From a checkpoint of a small mixture-of-experts model trained on Wikipedia.
Size: 14 layers, width 512, vocabulary 16384, 150M parameters.
Experts: 16 experts in each of 12 layers, 1 pick a token, a sigmoid router.
Training: a variant of Adam for the experts, 5172 steps.
Below are experts of layer 11 (counted from 0) of a mixture-of-experts language model. Rows are named up (a neuron's input weights, with its number) and show model dimensions 192-255. Each number is 128 + 24 x the weight over its row's rms, rounded and kept within 0 to 255. Numbers have three digits each.
Before each expert's rows: "mostly gets" lists some tokens that are sent to it at least half of the time. This comes from a sample of Wikipedia text that the model never trained on.

# expert 4
mostly gets: "Avenue ", "Lake ", "church ", "Arena ", "Station ", "building "
up0:133148159144128088137108130148167141086117127155129176080129123114084143136137120139118132061125131123136133106115145112124119129121153080158147153083140078129112109174135127177157175136081116
up1:138143132181107105115132130137108137117152092129123131136125149150144108138065151122157111150109151132146142120131101105114113105130135115126125130137125082113139144098097111159130112159164149
up2:152111166085111177114114146121108096108078097175152156124115141163092137095137138086168110124097086111116099162102138109143142097135159137157098137086140113093126138100124119122119111153108148
up3:167120051088116112114080140119128132122137110141149118122131149106096108115096176147168127157163116149129137095166112145149164111151118184132092144117119095125129123109103111148115157156105130
up4:128105117162165139064115118121147127097106107159093174144110142169117166184151148115208135164081162117145152123143135114123149120103126152123080160151105101116134139135134109127133117120150133
up5:127112124159124104131141117139109147122139139110116149113103140141050158165144109109154110108102123162104125164128171144114090132107139110098191129136136175123159121125152125125140154133146138
up6:177117078128145121116127128134112152132162128167158120141112105114144130153085121130121114120086167130090157119117191111112152089129152148146116095138107141157156125116136115100128093086113145
up7:121142125140114092149144119146124112125096086133136137143124144146102097095131157122117133129123103102126096119116103113136120120130097136106125132108136129125120171132137098115122138088192103
up8:069156121093118107141135157134121129143099052215124120126106170115107175110131132123120052081133104102104137127125151167147159120107129127158165123119126116102143212156148151165125123127117123
up9:133127111167108141136113132148122152130156093169131110118124118118151101131096188130168155192122139121136095108111114085126168105161167187130105110123126131108119115118132097108102079165169155
up10:104122126131130147114179180156131114104085092144105096165157168152115118108180116120145156113150150152150126178125139140143140132124135166128132186091095141119086138113106177144139126171091158
up11:141080131119130163067150121109128118102132107188115105150123111154126125132151127125133103092100113158153107107078128095116133116149154144115070114155107144098151097159156100130109132111110149
up12:162153129109098102125145139125114128131142121126112136179113139138134179106146151134097085104149098137118159114088134156099158133139155103112093121118085127153066099172090133148139104148121159
up13:109140149166139128127159114138126142110117122129146140147134086126139128107167107140145133121138109112196083096128099168137152116150096128143150138133161144147137127083121087130153136121140117
up14:117129107129073152085152112149128118104183133131162117152120171108156124162133176126133137114159115119103146120154139148151161148115154093130128142153151111160152103086145106143125125126145142
up15:138133121070119119131154120142154139095165116143140146129099117116127158118129129133122107145133104108144112152111081129123115136153134122086110121173084140120093117124126163146157100093135150
up16:138111141135166137123116131122136133101139136073060117091114163130109128179148165116089171147107143150110172134156131078133138147110137110134145132104148093125145170114125116139096123157112158
up17:128134091105144085107133097106122177090122114125097121119114162089154084146078177112134132121114109106145126112118145146114135093089128107112139127127117135156132117138147138184137101120150143
up18:149113132147134140187134164142136130069101129112126100082097097122121163156125185134149130150169139130109088100076131123122088133142139099069118129092114147092141131128118096127105153133078151
up19:123151143131113148142108180159131112172144099150142104102129166131126138100146122120120155178170124144156162170133140147143133118135113136157149149119131143100116093102081134063102090141167143
up20:145144133133133149169151169117102110128105119111114153122105120126122130148162103116140118129108131096141095087141132135141100119160108148133113140133123129100078159112161158125121111142142105
up21:142124094155065140116099102142150161107146149174107138131162093113112135126135132163145151135132102146157125124123100139108151146156140093178161165110137109144189127133079135134137124117141145
up22:113124156146118129128122154123117130141114099185122144132139174138109134149139127096110074187133129129093163136152137110122138134127157130157148161129120120097162150082098156118130131147178096
up23:133134091142108100143107145138130129166117166142126107053103123122128106104136140121129112084157141140133097097168123103158129100127157163108141128119115114114148136063135113127125110138131145
up24:169137116097108126131123115145123131098138135058170139121140169132138156120098167144116110105133118073085130076127157194118111156095144105142137138068178134106125115133104078151163107105102124
up25:104129127138129142122161126136119102114116132150095144138120140123142159104081144155118082106146124109139132118134142121150142116130109162108169142090107118126138120155094123106106184119103103
up26:159138081118156124127128123143132155119095100150145118126122188129082135167114126118130127105076135101101119116117101081118101153130142112084179135138159142132111169107109121112123142135112130
up27:101097175116127111114156141127144112117129123158123084142130063146161087140106133163150127136114158120157157098143115145107140122108119132146121135151117099123159137143095089183120155169101154
up28:141114140132145157127123135136115109166124116188188124121126135117122127103147167113144153154125074101135137101100061100111171075114152151136165156117134111128113128127109081118135161140125123
up29:149118119147102132133155177137178135135121085138102130153146093107187156088101136139118103129120114161174132119136124139175097139151142143100094164152128124106158115105105118060116160124132137
up30:107183131144149142172142136135071129096139152099151132139178138081195048118164144141136151124167128147151138102091148151139138088106125141137182137138124141100130130119080141141125096110186139
up31:151151094139134135119134182104104132133128073151155104144096142151132177105098113138143091156122103147157127158115128132179121133139136190112134128132090139130071112080166114107129156159125139
up32:127141114124093112112124121115151112126123167136108165113117150116131144118130131098111122158120107120124108150130126131127128145079136124122140141152116109143112123135149115136129137175171126
up33:189159123131131105164132112185120134126122174102076114094147141150106096122140124133141120093130182169107150099133150140096134150151124126126164151145145144129123092135139162140118126126158189
up34:100125098129167129154099144133126156078112129168165138114104151118125155141118121136133129178133148135145104112163098155116171096080097107121141128118141121122123147051116164131082128094145135
up35:144129135145104136137147128136153151121134119167138102143115110090127098119107120130110100131129130141088113112135108120163120094136123148088134162042194142118183139132150106171134162157112117
up36:141117138125159122113113113133110149144160162133103126147115153193140150118094132078095139114117095122151094123105089121129085127104058120152135152141121119136097150116101119113143125086137103
up37:123150153155114116133165151114134104149146101098163108140098121096167086148136164145132099128145149128153140093105085143195117060175140073146103103147134137102077160145121123172113121106136164
up38:097088108133130155077145176142155162087142144126080120128131112112127069145118145107115115098145108118181107175134091143133090138118149125112112110115169134094107125148130132144160126111142108
up39:144178132109090101109165182130104106129088118144086131122119147152096146090096133122097133132118094152182107145125124121094183127115086140125167120110108113121146149163182137150134140153153117
up40:107103092127131137147112141111076121130128118156152128134141145140165124175089097165137114156126136130159114125130102156123131063146135183179119121121114088107119104098153123113134133149163126
up41:152120114127111127130166151174117150130120115132154124105100162145109132142133133162144121117093137129148122092120062107136149163098127122124176154182153129128136132172104154105114145151085097
up42:141140107118108122128129111132123151130137142157128106175133128115131144130099134143100139067135101123131102133112210028118104092166148145092147114094130112106127127121142103152107141157130093
up43:105100110114117127095159145133113120132142124145147106121118144135154159119136114150160126133122128136107130090172129131111129130136126092112157129158142112145143152132097070140197141096118148
up44:129124121131140092156144119135138188075117135125144101096073130120108125134140118139157141149162149115132136086159106151107147171131133138122141149137108132086141174084125139159136119146158140
up45:115136125111124132153125120159161153079095120162149209135094159109157128124119114144122170100109171149081145129120149132131138114079163123135176105101127127112144139104167144151159115097144139
up46:128080131136150119088158147117164140132091085172136105174154107114157054142153150117103140126123119116118084159177082131171116109064131131127120137158121129126121115108125126097143117151159131
up47:116110108136127103127121057133147108127115131171138123159139145131188137121129163136144117157178122119116140108102112179093148147122134118135101149136142143159119102118107110144128148112063141
up48:159163136100116146113110114144115141166111125149143138136144131133132123084138132082093127066151108173140104085096106127152158100132113127130109193116129080139106140127125150148145125175104105
up49:115139113122173146142181142141123103180126116182119095171118157087195147099088164143170118102149105137158096107127087155144121140155115131111108157105092144142130132126130099142138123102122144
up50:140122141137131099090130121143144140099089100125140100192160101088143111122114136116130121127132130114139118094129139150117137122139119146170115126081138087110135094131098103129154130112119131
up51:148116119131140152108118146142158121091121116112119179194159119132109135106143121131106152117095167131141207136122131119140123105156139128116151117104166075112117128120111133116144098131137170
up52:101147097093116122148131149150151119123143156113093110141108150096158164133145158133153126162144084095124170128149108101148087117110152104143128108144110126129117124100126121123149120148110144
up53:137155096144085140117199101148155125125124085140116145173111099152136168092129134112096113116140147133181146099117071126149133101132158130181158111122153143130132109166127145112123141104149189
up54:121123124144119125126121096157130106116120142140109166120110115151166131166096125139120132069161100115106129114119158123153071128098098134149124142121137079099139113156118115162152142102101153
up55:116118144132097109111151114136109127105128148106128105171090123125128166144104099137135129108128142127127137136147106134081113074123134131162091138121127106122098100106131090143175187183123106
up56:178146151167148131153132105127091142075156083144163110110139157112133159145137122122151132125121123173169140139187140146132103076149138120130114114127137129115107158129169149158131143168119163
up57:122149129122102142130155156168149119126143110182137163060159109125140101148126148100105099151123098147080135145139142116176104146112113141121124105102136148121129144137130123129137119125159154
up58:167139069202086133132116117166147165134152079104143116098133160104085140101100146133169110138156112109118133143163115097109125111170120094084147124112116137109116134127147129188117137154099104
up59:131103125141105160120111143155100109098137103154157127150135171105133174099127150117106125147158113130107128148096153088179128109127156157095127111095156102118146120118138060118125090063104123
up60:103170123038089095166097118125174135151126117094135142136145140116139180125169125113113114153112087114110098122094084145124134174118132124163127112098188103101114144131140120122115178134123155
up61:105185154155166142156130132130117114110126102145108158172103174164134099150130125129094115132114134121135104138163090135116149145105148120123180116155162123125102113091159128122149120118125128
up62:111162170109125114123112127190120136138134147086137137092090137202169088102139142102154102126150145133136119134149133148076130172130128082100107128111129079149140102099165132088168087079115123
up63:132133114135111122156101167122131157131092104088160145085163118086131120124105163133136144209135148139080087135101139105124148113181169118149149143157114073102145111138131149144124127167113108
up64:155167093132134194128195107127127143103123115110136160143111158208167179127131113151167131144132102122135138118122108136116127153140143144118112141167076123111094102159119147103127136151141138
up65:124109079183094079115109118123128118083120135169121089120130124159135157125126156103157144161115114128187126109139098119135149122113107119149125138145109125140107139128124145154123114177139148
up66:150095102153119109119137080145151168131085124162145112140141157121124164131121133119139109114145070089097127117128187141105162133096143092086145107128136116132115106073105146079121133147119166

# expert 5
mostly gets: "USA ", "kg ", "ESP ", "AUS ", "Championships ", "Clay "
up0:116122114159183193143162137148173126126141120154137126122141099118143173159130114139164176162098123103087149134118148132146085122115105168167121119126130105150141124076116131130107092123129166
up1:135117114143120120204109184112125149157085115132125127153128123133119102142137184112140133115155142112175119116157083098134181103159149138088127139102142136121131159097120125157104119133157158
up2:070144159122115159140148171121156126154116153116114123137140151098100119139128136134132092130120149162166117151148088133170112139119144104170149115119149144114136072130160154140116110130118120
up3:124126087115074149095124153126126144143118143122096178154079115130092107136115122121163122169121119119134073099146148139146209140116146162130161137129112147112126147143126131133095101120140144
up4:114097064176147128148139123096143149143082112107122148120092139099151137165140116095135105137129146121114117174137123117173137096138150100151131125158140130121082109142111161146097103122179086
up5:188169110115126168140130144105113124142103131194132114106109132088163116105144136130094140127133166158179125169115135167170122130113144120114158130178151099091134141145151119114124134124125155
up6:166116105183104113103119161118121096112106161125183182146146138149184092123142138153115148127129104121149099106126136096121137156105132138118103112145131135145155148112126138129135084120158122
up7:110131117186125101131150146138125116138159098139154082140138114146180128136150124113115144123146127142135060092145106119141139097165159157141109173101139108100185104095111116162099147138143131
up8:156144070153165113137119123122108128122142115165149126157167136103122119161153189137132146127092138127148117087136119151082173136124134125167101118099161119144086102116126152112148105125168141
up9:109142138112128124080122203131096153134150133146192110117142132133116133122142151137119101139109143133145080117105136101125114087097137134142102138127124135127155163118105101117160101120099145
up10:069135112153152100159127122137139101155105139157126173164166149067149116121117133138125112148144135156120166173112124106110147125114146121146145130108104133109130112109151092110125086161108111
up11:125150152127051153105109143134120120122101086134093143160114090129142156114119179135111151133147104088130125139115170122133171130167127114122096121122149155094180157148097102152128165094101115
up12:093158105126101095134130150128145160154097153092111126117120134133121152147097160119175131117126129120181131147123186157117156145159107151156136118115126134127106140146151114111105146115103134
up13:116143148165127151112149123142112096135145090124106155138151152108170144127107101111127093130154167121142110192121145078116098163123145100121140121103126167119124124139141154135093110143104142
up14:140142125109146150127113160109107142146145131143159105215096143169126137127112168143126158163132139167167116114129161118129136093120137161127118162136126162117117139132085125062165115096117122
up15:126129109119118103098120097132124142166125097122146099119120095126122093118068138126129106129111176136146097124141140153117082090143078126151123105072138151119132145098084111120127095140145105
up16:115116138124133121186136146121132125121158101127123123147058114084160129146092136105144101152104105158122121144093118132158122060112108140144139146109161110095160141138116090133151135104106182
up17:118171111102149129082089141136098143111140174146166133121154140109118140115128104156117117140130126103116110109133187119151076139116164121138104138149162169070165115117106077112104121150092123
up18:092140151105091111175153134131075115123132117140195184153149134139107101080100141142115156138130110118104133111131157112166119101128134142145144160147096109150127139136110121122133111086119117
up19:165132110153110115159180125107100150113119160121121110124100140133110147150085096123141121136169093134097132131109148107111108131187130183075118087109111146177133139131140147126143143123109156
up20:070146127135137149140163139124110106130120094101122176122093107142164111154131151120121080150119115144123137122122113118119167111158167111128106099116163109141112155125161167151126140094151167
up21:098093147106152157144142128135137149173132120159145127135116120123109142132138137115137134110120162106113103097128113104129121130163164125119114144133150112055157127137092076138119136089131135
up22:138135083137139112103104125120163132159132151141093118143145089092124142125108126155117136128166079105151116118115107115124164133127150192126136143160141146131123138108138143128125042109140177
up23:126091114113170093134122128118123117117150149152156136127153102067118117137133137145114138134131141148098092099124132090134131159126171130106129141149098119118097134166125160147125084106132112
up24:093130139078145142131119170183119140117126128116178106157196119113129078137116127159145101138192135135118090167119144164150085096117126142124138133159089135148140149114136079145134103125153155
up25:095147127143119177126113125135137115136166130160181108132152173102097118150152126126108106128146107174130090134111089135127078125133089105161151158095093105131120155100123125121129131136140104
up26:139185091146116083119132164120084149122156126160150151111133116146149134121088134121117126188117159085129131140116153091127111138132158163118090122100082187120108160080114133166094134132087136
up27:154125127147156114161133139132142147132121173154084132146167131130180140101131141142080150152118170141110038148146112193138116099157133137135095137138144156119119141128135144093138056196158147
up28:098153114128088096103130117134113131110113117102143117132132148100090124096110144111131139154127076132130108144117102139120097114151122154130136142112130095140139095148154119122125086112137163
up29:157155106184143143111142148175141115130128139145117158141131168118134132169141170140161148107182125120094134153130142134141126137088114157156090157125119112105155144114134099098168142126138149
up30:116094081110163140110123161117137154118142141134149119138136168158098155123093125118120127191115157116139123088129104081145133129140102178158110153120132130155126183114105116149115098132134117
up31:087166095109143147069150120143117131125109122105099115159118125114125115134127157122130159142133107113167142136104124134121107088116091129158108145136101104108100101110105081134143155145127141
up32:151137107159126129165182103103113113113142118151117086148138105158154127139137164122146113155143143132131096123124133135089088198161160115137128131112123090119115090176139131110159145092146143
up33:104123095116096121123119139090112127155139124122145151144125153131164111095132131137114153163118169124133138133131152132141137110082122119149117147104157133117129115134144114134142140144137156
up34:098144137175136138104133126104124161131117124103144121140170130143147140119145118102155132119144128139117131129123133077134092109139163196140150119134129112142140166126126139145082112132125106
up35:154135117179084115119153154099130175152175179126116100130142140100130119130124148154104150130114095102133116122162165095135117159138151148136135199143120143112155120116157098124160126175103098
up36:136178107146118114096093129096152085143100164157171153132130159136128137119169161141160099132109158151134138153121150123160118133112137120143146134126123129117122128115130118081108169116145086
up37:103127112162127153144128124158137104144098140118126131133106158109117092099110162142144073130131122122137138178106122111189175118196130115139194125134125109110140116140144146105110126118131109
up38:140143132104124143099101169164099086145147157167159138102140182123146149126105149110114096126156122139135114098105133100133101151086119113178126094113154145107137125128128080138120099121059135
up39:145129136139103119150113114104102124144098136157124087132110113132110125139109164138148160119146102139129125200078158132100134092176133137146105113094149127138120076147146144132116111119128149
up40:165138079114114112145142131108135132167124125153163111159100124092144173131140143137158192108141145130167151117127110104173138106131116170135140087075135133117123125104122116118185137118122120
up41:102106146125131144136155169135122145135125123163048122141069124133146125131112128113137119134119137128144143178101158167105166131096108122169110156118186102103121158117112093135143135082125133
up42:123168120159168117168149158154093137096101155145166119125129158142135139157153193176137165136118098100171153115155121165130147135132157166115137137175112141116107167145109090101156118040113081
up43:156159100155126111105145135129166122148117121142117115171171138124113110124097181156152168133119134172116129098104149132107116119149157138123098152119113083059135105144131095149116123119129181
up44:141143086138141129184184175171084199115141140136119110151093139128089150154117141138137126169122125162159120093129138157112123126117091098124149141124132123144139137135138129122121149165126139
up45:095109086117141115094101114147160109118152127123115155126106149165097139132123130102107106151155159149172137151148103119132094092142150142112154136101175099123097119130123156121162157109099145
up46:141174088130090136136128151149096141134143114170144075157116144156133157130133156140138177165136138099122132106067113100112111088109137115113150179142105078082107123124135157134123134084130151
up47:095107112125128131112093124141133101163150130142139106122140129121146145126141140133154151106147106142155152120104131114124135119155166122136125134107114129114106117129147140123110115119121120
up48:122103161172118152132141162124093140192166058135191141157098109120092106119138138122151111137091096116153113092118109143136106131115109139155098115116133126107100174129111128126157139136127127
up49:128122133148058125125144130115121129132111122122111102121137119145104109133135120087133113125118109125124099166112126114132139107146141156109132159125138137122086123140154099099106145114126131
up50:165169130137085113136130159131107141134124125157089135154122114126138120143123136125195102118163167140116064160140127141144167144126162121143127137130138076154117123122090115150149101116121095
up51:133142116145163112100138173149143128121145119090158115150123113108142167120119102117114108153139111134136116130115076132131131089113149139141146091123158102118132105119131134148114120128146114
up52:110164127104145111150116132136149150095167140118137081154123165103144142179119175140110109148127178110148114126178159123085146075103155142208118107112144128105127133109097109138119145153125150
up53:146128126106129118116115158159122104145128113109167140110119128117143118074112128103148132136117115123108108144141116097109143154112097140123154131131170122148101164144134152162129109101142111
up54:116151093100124110086142106112118142121120118117168091117143134117164108168111132106148099122120089149151081127126137139056118161171121131150108111066132137082100100071098150121116096115156140
up55:120133152140110124136130166170157164118112100117112157141114104093117118077114146118145123161129116128141112150128116118160155111079139144140168146120171118137147130122121125144123138065113133
up56:142134123129141116133140132139138148131131151174126138125107164125139098174106148144126120173130151113140127158095115109113129092117136136156116141108148135148169116079130134129111157110109097
up57:146110170182141117154104159120134125108111161124154139136167086092090148133088121093139138129115160122139103134141132093150134125117161146075158114112163125120138118112109106119145131119182079
up58:123153114107137153102120113131146154140158112087146128149183129120161144145113158124107149108107138143123115113121125161137140152185145112102120129100131101099123132096094125129139143108143168
up59:101135171128128128154109141130116117164152114148154153113121115141157081077116108134152094218136150124127155166131131170146142116168142179121125131092121130109115070140115109145092111118094097
up60:153122092128151104114121158157137139120140164176141139142136180091138123147132154149142139122096102129174147130125115109140158089088159112137113124124168098097096115175131098175116142101117167
up61:171132087161126120095143119140145144152120122145097071119148147117089148159102148114150151095138129114152130115083095105152119130153146164111120155114136135096099122142151110152131126129164091
up62:132108143131111128157123169119130133142134118079173110121129124120119138124085150146121139131150087143146121140100120151140108130106118134134117130112125129111164103110189138128161109093089100
up63:141096110122135127143124113148127141138143082144113149130121123161119119127103112127110081116126085127151110138158132165103084088087149158184155167125112121135141090114117125144121083124080163
up64:148131090135176136121133136144131120139143101123119095102159132087132124146130119128120146161153133111127154155093161123132111164163111102127140117108099098134120165112132141078115140136103118
up65:082081114141140179136143120179082170122116110165139097131109089151106143107111153126136132125110106161134097103107158161113112127119125174120151114120123118135123146132158080104115139133105179
up66:151135166130132097161118133149154163173134160133143181138153145124160152152096158160117117143116139122085126142106122107127158121141105139141134135144140135080135168125130139185115118070149134

# expert 14
mostly gets: "′", "|---|---|---|---|", "|---|---|---|---|---|---|", "|---|---|---|", "|---|---|---|---|---|", "Apps "
up0:167100140129139126094140184182126134145092083144111103162130125105131189138095088138141146194112143138133152119129140103138095149095161153117098131104168159143140130146137089114127134145143160
up1:081082125101099162133130105097086139118134137134127161136122099133166144149106141075113124123148105116127129139122151139162119142174122126128133099147184118109136153105133129103151101117121165
up2:126120113129128132151123133115129178110148114112142148190152160111123144152081103149119113134102092124133120103113118137153085129129144103123125124124165078120133114090151092158114144082115108
up3:143164128137146147149182096137157118142112127112144125147115172138124163093126119113159153101124119141174099169106092136114129130116144101147119141102093101154137133091189157118148132124158169
up4:119147140113135162118124115132136138123144127147130121127094131094159117123140115125137130091099125108137171114147104114154139163141092161130105124127106104147096162133126112163132114113132132
up5:158131126105103131122125084166125099073162144131094143149093101123145127112156131136125152142095123143141124108113092146146119114082083106152144117126131124134108116188122128129126149171123107
up6:101147100102161117160115151106123092133136112076121121122111089101120131166120197093153115123106171144143138161129118147158140128163122114147148118162128113133076112150110114092093125168100211
up7:136135113163135130126145145168096147145135154153154154146156190161084147116155156109106141133115115128133132108117105155100133119100112135109114140143106074082117098116148131113136148107133142
up8:113090086121127143123181140115120163104148151138143114134118116129163156138131133079173123144153141164130124095082109108184168136097145137116182132161141113144119111161109154192107085072109137
up9:116166114136099161150166120104127117105149119099112149120116108136143131143102121117111124087117119156138162148106142150142101132163126119162145178114130095113156170097173143084132160130143100
up10:124148131149119150116165202148079151077118089139160083138095115115117162085111148111109090166110138141125141111127103120108129106099122127099114119124141125122143111121107113118139092134087113
up11:119156125129164139137135124098129113134078121123144091127117111100122152171076123123126131129123139227137101136103113136148109142142159098147125084108143138153140183128134112129154152086105079
up12:109161096102153080101138140146110189097116088081158158131142129138125129092077134127113134163107124171101119116092104112134146110135080128109136097118090103160149145095075100070091115108144113
up13:115123099099129129102111151176137153139135106195133118177150134133122126136101144108108129124113134116133151117138129113115130116170082151132104150147153108121121128153120143130105121113070151
up14:112074081183141118120127134125130153084124076134153103155168105139160089146100141097150115152108156153135116109117131135163135131157144166155113138092108122132129144142159097116151104105163116
up15:114123156121160168108084155143154142173120146149139116068171136130185112093097131128145170151161138113102128163145114152156121127080149086103108141095119123157142125183148141159122096175135143
up16:117133133106146126134148140160141105109123091127109121144104139114149147139092171108191150166148141094155099159125102153149136135130087102135090149095139115069101104096137144145145145140132110
up17:134135165113128142105129164128145125155159115065115171153156166151101134135161132119179129165127140134149181111140109129125091097135096125113109138152135096128109094095123141151165105161134143
up18:124122144127121126093133089148152115132086142151115131138154124102117117129136116128128172104131141123096123168131146178147131122109133119163123115101177086137135142100091128118120132126159111
up19:118090111131118161141142155127129106156104096183153111182128100120164111143067138131144128156131148121111111105122143105131170108147110106143098135133117156120088095139142140132137121103151167
up20:154157100114145155147168169086125152162114095099115124158115143121093114153089145136168142193120117121120096187120130150122104118138143169132109153084076117146086171098125116138142087096129144
up21:146093161150117103074116152169071151109142115172145117111143108135144139113137140119145086141097139152136102117076111175118147138122155138117120149135159157091102113142114119100098154117140168
up22:118107126164148134120117122109129137104088121151112147124134148118155115125093157116126118129118115151131089148101095151142109148136132161168119110118118109082157104133089160164142127077132128
up23:088116113119111129128124138167151140141119095122111132140078140074119132159095124086092127131096121159161111144110093164146108130169142127129127129111120085124131120108149117123142093145090094
up24:161150148139097121135136131111140146046145065094139079129135136119140127147096189125144121201172122165172090112113083098167139121136148081145077131111173111130046106161122178155118115109130124
up25:157091088111179163100148161109107099144110087149149122146060154144166131101110109155148126165113091137116130137166122169108117110133120122135081113132114116176087152109098137082112112125136131
up26:141143148140146145144102130124094147140157121124119166178129098125175157157137090114188122139093136117092102101145092125107129132161141098118146137133142091128117079117104115109114086093121129
up27:105172117121132129120139135178111126107104138152108141121178115095151136162138182097146100164123110175148128167130112121117126121124133133119166110070137160160122121154111115107143111160109102
up28:133114121136122142130135118152090119158141074157150136100120137130148107118153148116149110140121086158121092103130137144120105123086073126132183119110151127132100122155089150132168148097165129
up29:141138080136141173130146130123138153126122121087129080128195133121138140126115174113099118123131103117154165174145099133131125156082148112115153086104122137148110114129075087159119107072155104
up30:115113132124095107089125140154152110118132134163111119117100060122144140131122161152165119140143163120098132111093145156131103114169113166131145134126113176150109094111115163152151120138096133
up31:169162133135123157119101107110186105141104119095147121148122117134095143141126154130169153107114097163169121127125105160147074131111133077137094120134080111116115156124094157139134107104133129
up32:141152110148144164146117140134100133134163176129115130185075103123134125113100183136128150113094139121154151110145102109126134125184123114124125124118126136091084099101137168140149105152123094
up33:146138129208138128104168138140114150079133138107111079135151163124133099161127142124145112143106121139120128103129111178136151138166140105112106174098120121120120123120131111119121122116125121
up34:128162102116121104153163109141109124157189132111112133134088124119137154128112159102124106145130165174159116183124103123106129130198108117159081142109126127158145140140154088088142165124112137
up35:153115110158154128119150132076123149107182136139143126154125156109146168162151132105098149152147148128135121149079113094147125111135164132147139111146126119148098165108112150114158105121128115
up36:107110116113125117147120128109094168131139148152124111147131078096157165118137114124139100138114142163104094118089170114126114131136161101165117111145146174098124112118101158125165124112156105
up37:097144144133167114168105114091155110123083083160162090103116128116166148139142104145156105112101113097123097172138156102158116120121149114157123110091140146114148176127118101109132075126132150
up38:137106101114115151134144191138107173136160120143166126157086111144154162133129110145136136124125046092152127123132115122115121102142140121120142118123116146130099101113125075118115083124170144
up39:085109134131132142133119091141107126135106108120163130154151105132146171125124131169150110130096098129121146118120125157121091128152161160128133099152123145093181151146154124144132139117145098
up40:139119108124098137137131146118116156164138133131117132154146142121132151099086143161130135149127132149134100158151062144112139140172089131104125120145174099142090141099152113145132119105115132
up41:109102149120153141140111170143142118131107113144139145138134148165149126118125112118098135143101189129111131112125138098123131148138129108113072109149125109114141145129104132130150136139119114
up42:092107130149144154148103124100134133142158126135099171095145137087118105197136106121138128105159159121112109110137143151135135116109151112161145099152139123102115119098112126118171117133130162
up43:102100142125133161147168095134155119163138100161108134111148173086155174178098115104117128139140148082128146152123111116136135168127161157134117151119191156141140125133120132171095135112108124
up44:126111136126118157124141087110153145134140139145123105126124147059144134171111102130107076136090097148144115156157133126146129123143117171144132128111162097118105118122129161128147145145133118
up45:161131108149100148097169106136133130076129092137104134158118134090146139119138175152164184152153143125102132142085144126140072108139134128106113128108138139041125113143131125122149118125127140
up46:100122138126110128173152147153157139122135110140109074114107158129119138145132145118144132100149130076104095114100164106139137118154140134064108090119069140157097156114121112128186169151114154
up47:105163137150149148106116119142095105139097114120137127109108144144146128141098169135092148130134133166143132123088096134088140128096123172112115176145138127104142104136136145087095167127122145
up48:131118118143171181151140158182144119098130144099106091107110126102159126130100169098089155123160092160116149155161144149158127119136115142143113144123135118123072125135173116147160134144146110
up49:142139130117178140122137126148106147139116145097125086132154117110124143146107147084134121173149095141131104128130094169114115144107122089110185124134136118190127174144135113128098157088143099
up50:086096158144140149088086151149129158128147089184172106142138135106128140138097124110111164181106125133134122138102130127117181151166136168150148134134136075138115108150158100146116118133102111
up51:096098122132100079147147129149146132071160161150114149146159135152111112134063137141106153206140131090153175137110084161120131127116122176120131092119168165095145133184129094141104114120121126
up52:109133122115161163138122125175124151099112096145157132148090120134098156136102121091141103173149122173148101118185153085142089117110091162134153114063112120140094155103147150115175117128125159
up53:106131125155118155141106102110114149071097111110139133106149158118140159136136128133115102144190133168143095191118100158108152102107117073142136120123115164133108128120098160099121137137120138
up54:113123079150138163120136137116136135166137179164089156125152104153135108129128086109119151114143115099145134166116121146123126117126123091132106146111123086140114154102114114131111131123126154
up55:177149105154163093072118181141099125101132118105155128106156144152159124156118105100138135170094132173123151124137111146120139099134120146149114158113110130134130134106146114148128128111149099
up56:106155100132132135137131142166163123139091099148101121156185145117091091153115124094139136148103150146144126109098136121112153129112139128138148137107092123145115120149132118079127147132145084
up57:133102102172135109134166109136159134107090102161138139120124120142133143127116096148150142117102109102142122159154134098142110138092109167131177092061185192149132119154146163131140117147166145
up58:134152127163135109095169145169135087127130128131088088111118119123144119107095141078135117156139112133172138134132114104142111108178185129137133166069119117157113119128157134129117144100118124
up59:118118146116126144110142164137144133131116114147112141123111085073135097165111160114171128143150082110117119109132112139133148146138113132157140167110132180122126093121068124118118117090106129
up60:170120154108134153079175149153069167136123126134157081166151117144148137095109116124119069131126156090110100136119157143150137091097155061154099108115166126123104150126109129132143161095134135
up61:102152108123123168093167142092128134141104131126129090148089161161160141109099129121131144168138085111152120141109135121139129099146159127124101124125161127105129100132147063122131115102152120
up62:143124136101122137136129099109140125123122144129153078103128079163106090099127163058123137118132130115181122103106145149160148080161143117090180147137123097092118139123149072169171141191130106
up63:121115121110091150173114099094138132110150138135101134138105144146126121104106130136119107166109136136089126146121166122192141138170121213069166109162107138116119101128115086179122129157112139
up64:163119110133154155147109104143088115163140103136119136121124078122155104123092115117135151096126120101125188142149094137143113090103149132128096087083168150112129107137124137144136144102107138
up65:124119167139128145170106117134133111120134105110150167161110120145147146131141096142136119155090150173134108159112138131114096117163152144178169123109154125126121125129141122115146126134127146
up66:169107130130142180079119100139087154162133146113126140116075151126119134101112116134132139104165151143098138101094151128182093107163132099121105124136108123126121153124137126088151044123111147